python train.py --balance_loss=0.00646 --init_std_qkv=0.0292 --max_seq_len=256
Below are experts of layer 9 (counted from 0) of a mixture-of-experts language model. Rows are named router (the router's row for the expert), up (a neuron's input weights, with its number) and show model dimensions 0-127. Each number is 500 + 25 x the weight over its row's rms, rounded and kept within 0 to 999. Numbers have three digits each.
After each expert's rows: a language model's description of what the expert responds to. This comes from a sample of Wikipedia text that the model never trained on.

# expert 32
router:484528519517506505456536532508510462533507492484484496500475533504478536447497484515492503461499543522470507536516492482494503476538486437473516488477532489539535474499507471465457512506490509463535513473472506500530490471488491463503501484508530473470507519509494530485525511526481544478466500485491487500503517531506524458508449549472502462502475543528545492449462517532522488507508
up4:453526493498504473528484505492510512503495496497511478506523483477499543480525506545455476472488490503482501553526520500484498506531461504524447525459511514465504451508508529513446527501515495540524547516546517506537534470543459531489515534514502504476506498492500466495483483489506521546487522507521463561518482511474491498471453479472509490460496512507530480475458508470510495539518
Digits in data values

# expert 35
router:517523530474481529486504535513482485547463476461481490499473498484509521523466468520434521507486492533494534514466517486487526497509537480469487527486475459521524468498515467467484488519478532548544504472543489491555515502510471513490470522508546464536540466482493518479504533505491534492487494465511465458491539512484521479496524526465488523457506524512503477523488501523507489532514
up7:468495503520500509542468526504528522443526471502528475480519510450546509494496483487478482517516517507517532466447476528505492467509479492515485506491523483509506522490479501477497503500511445503443503507520516516499483531477494483438482460552523510509533472484476477457467496537501525530492486487545523493488515509519496489496474507555547500470498491515476445489496500482480521464444
Ranges, scores, separators

# expert 16
router:486490501539523512485518518454475508546492485484485496482461542488539498535483463540516537480474528505461541540480538454453533512529478476478529519484475478508491473482456492497497500553486460486510501478488496490513513495476474478512486478509493512513511515509503509482524517536557497478467492458482498464540511516497525478523526512475468475473475540473501471485505544535509499547492
up4:498476497536493509483460501443509505494517505497513470499496530517499497540493486525530512495506483496474533495502514486523515527504512533452474439466493475520506507491487523492506494464468464498471496481486521520487534508487553495501541492525495564494492580470475494493471503549511513529517483539484518458505507493476460499509463480486502456498509520446503527468501450532480523537515
Digits in numeric tables

# expert 56
router:480496540477505519484523539501530473523503500488463512485499541496514457508451473464486543527523547516483514514457543475478548462524519486493522507491480465516522481534477486494487486530475502506518489477535470487502530521523502501521477533468521471542511475522519537539527509481514473467453492472448486471494528521487529465470527475471497492489471492529508483500450513498521488532508
up2:472498477513520504457503504481481507441454475528538484487479511501522510535482505537537483540513494481523493508455506506481475459490526438496565498465517502523522522519516525485448521477494532512502530525539457464508505495488515526556522489490524508433480519521494484533552493468501505512509517551493522495480500510507464497495537504492542507504486526525492511498504496487522480504530
Quotation openers

# expert 14
router:529488482504523534490524526483516509518483454479506491467470518540519465532506498508478535474508513514515514540493524488489547500512516511466519541473461471501519519545472480474473525494460530501524557475534476537515531481503502489525470520507525492501501505525468517443530476490494485478477482470465466477539519508535529465469448509482437498469484526497496478487476486500501518533505
up0:522478472543531541480517495470514514522516471497506502506490438492516509507517499507492501516498477475515482496530467501510489540515527518434501526528474532477521531523459496527481552499499494476470536544510527517459534499514502487450444495493512501485522488494477495493502507520475515526527531526511473534556468496498517468458460494468457482530496469480525488492469468477516535500474
S, z, j letters

# expert 38
router:472508534514512505490511540543497462522465510477474500493482524512542475499471462506492498504470546541472533512503536452464519481549502476469453504517479480524506468513540462505492501515481535515495491474518497467509494504480518488516523492483525500485529483534475535448537496507488531461461491480492455480508524551532523495492527518466482492462484536522493455502523488522500466499534
up2:473477521486525481501490505455485478476466522511524484522496479503506456484535476481496456526489511454502505492529491544486537460485453514488505481535563548485522506472546502498516491503492460538491473517469514520511507545488510511448488515522478514450537464504491532494504522473506525508485519531517502467504496481521442473501460531472514543474531531493524493481527500466506488486505
Leading digits of numbers

# expert 58
router:503501514501510493484489500510496470522469517467495510460487482515522500511505486554477551523525515484498504518470519466472532507527517497474506531448495479549506456527511489485527468521485477465494522477524510483549505518462547519520474523519534487524521501539484511483527506530491503484470467483472472454504525541502543474486507480456491468468474553521517483527453481522509470546501
up0:507492495487495485478419492537534499467542516491526463488516515531447533491508523507486523485518496465544479500506478491489466476500497489548470505486546535496525497492505463487475476527493480465503490513504446460482443525480485508518503489513523501490459516499497495508513506496493499479510503548512485485489474514488529500493454499523549572498526521526504484487537493505514452514448
Hyphens in compounds

# expert 9
router:498518498495484526490521521489511469528497489481466489520532507464503553484503455526487522526497532526492520487476528496512514517506509551492462523501488483478531458452515492475519502516468522484491533508470459444493485547464529445468548517482506492523547502535492524517528496495542487494463484483482467499510530516479528475437493493491489457476487533461464510483482522514497498524507
up1:500528458536489467485479469490521494464527523465508466548540465503493537467531500500543515497506486514511522494471497519526503555513488507524470489454516511452495460495454563477490482521464515453417524521524493510498490518493508489510534465478527538481495498521504515510492478472501483507520445497490512489485513474506488490474506523497506506519466482461481507483517471486473488524529
Compass directions, line breaks

# expert 27
router:554534439512498512479517510547503497534479499483510513471496497481480531540531487535527501480489526526476497520511547461493532512493474512470528548542505474499475482505506465499481469491472499463510487479491530517516502500473476535545516504509480467549526495546529509516517497483524486504462491482511441462500527494513533517507489500468479503462497537527483466501544475543495464508519
up4:509501512514495492484524466532473506498468514468539521440547500483536487472469495517527470497508492530531504475528484499525480498451501545490455483523518524458477498478523524462505509520526464510528479499474519521481549491464457512529504523559525491491451509512511501473475519550487507521515513484473492501512500486535494538502522481501563503467501474493503534491541514499462493518535
Line-start list markers

# expert 49
router:496461461519453553495479523467502469529487520487520519520468497493518502469491472496498523478491496532480473479512511504486509536532518508471471474469504505521531515488525480474487483513510518468478502468488491514530499478465522559536504483458530472474526471460551497520475521543542516527464478500530511492493519524452525462438505542476506536521469527486488494520492510522521484506519
up2:523453494507502501523506512520501506518524519478515508500528471481477492510490478510515521494501500485511445479496468533488448486505500453484472504466515503502481512441445523507509519497494525485514519471526520540513458477504485498486504516517506529495486523467478491470486483513478539551510484534492533492514526560436551493496507511520487512483492528476467526522563502512455474433482
Year digits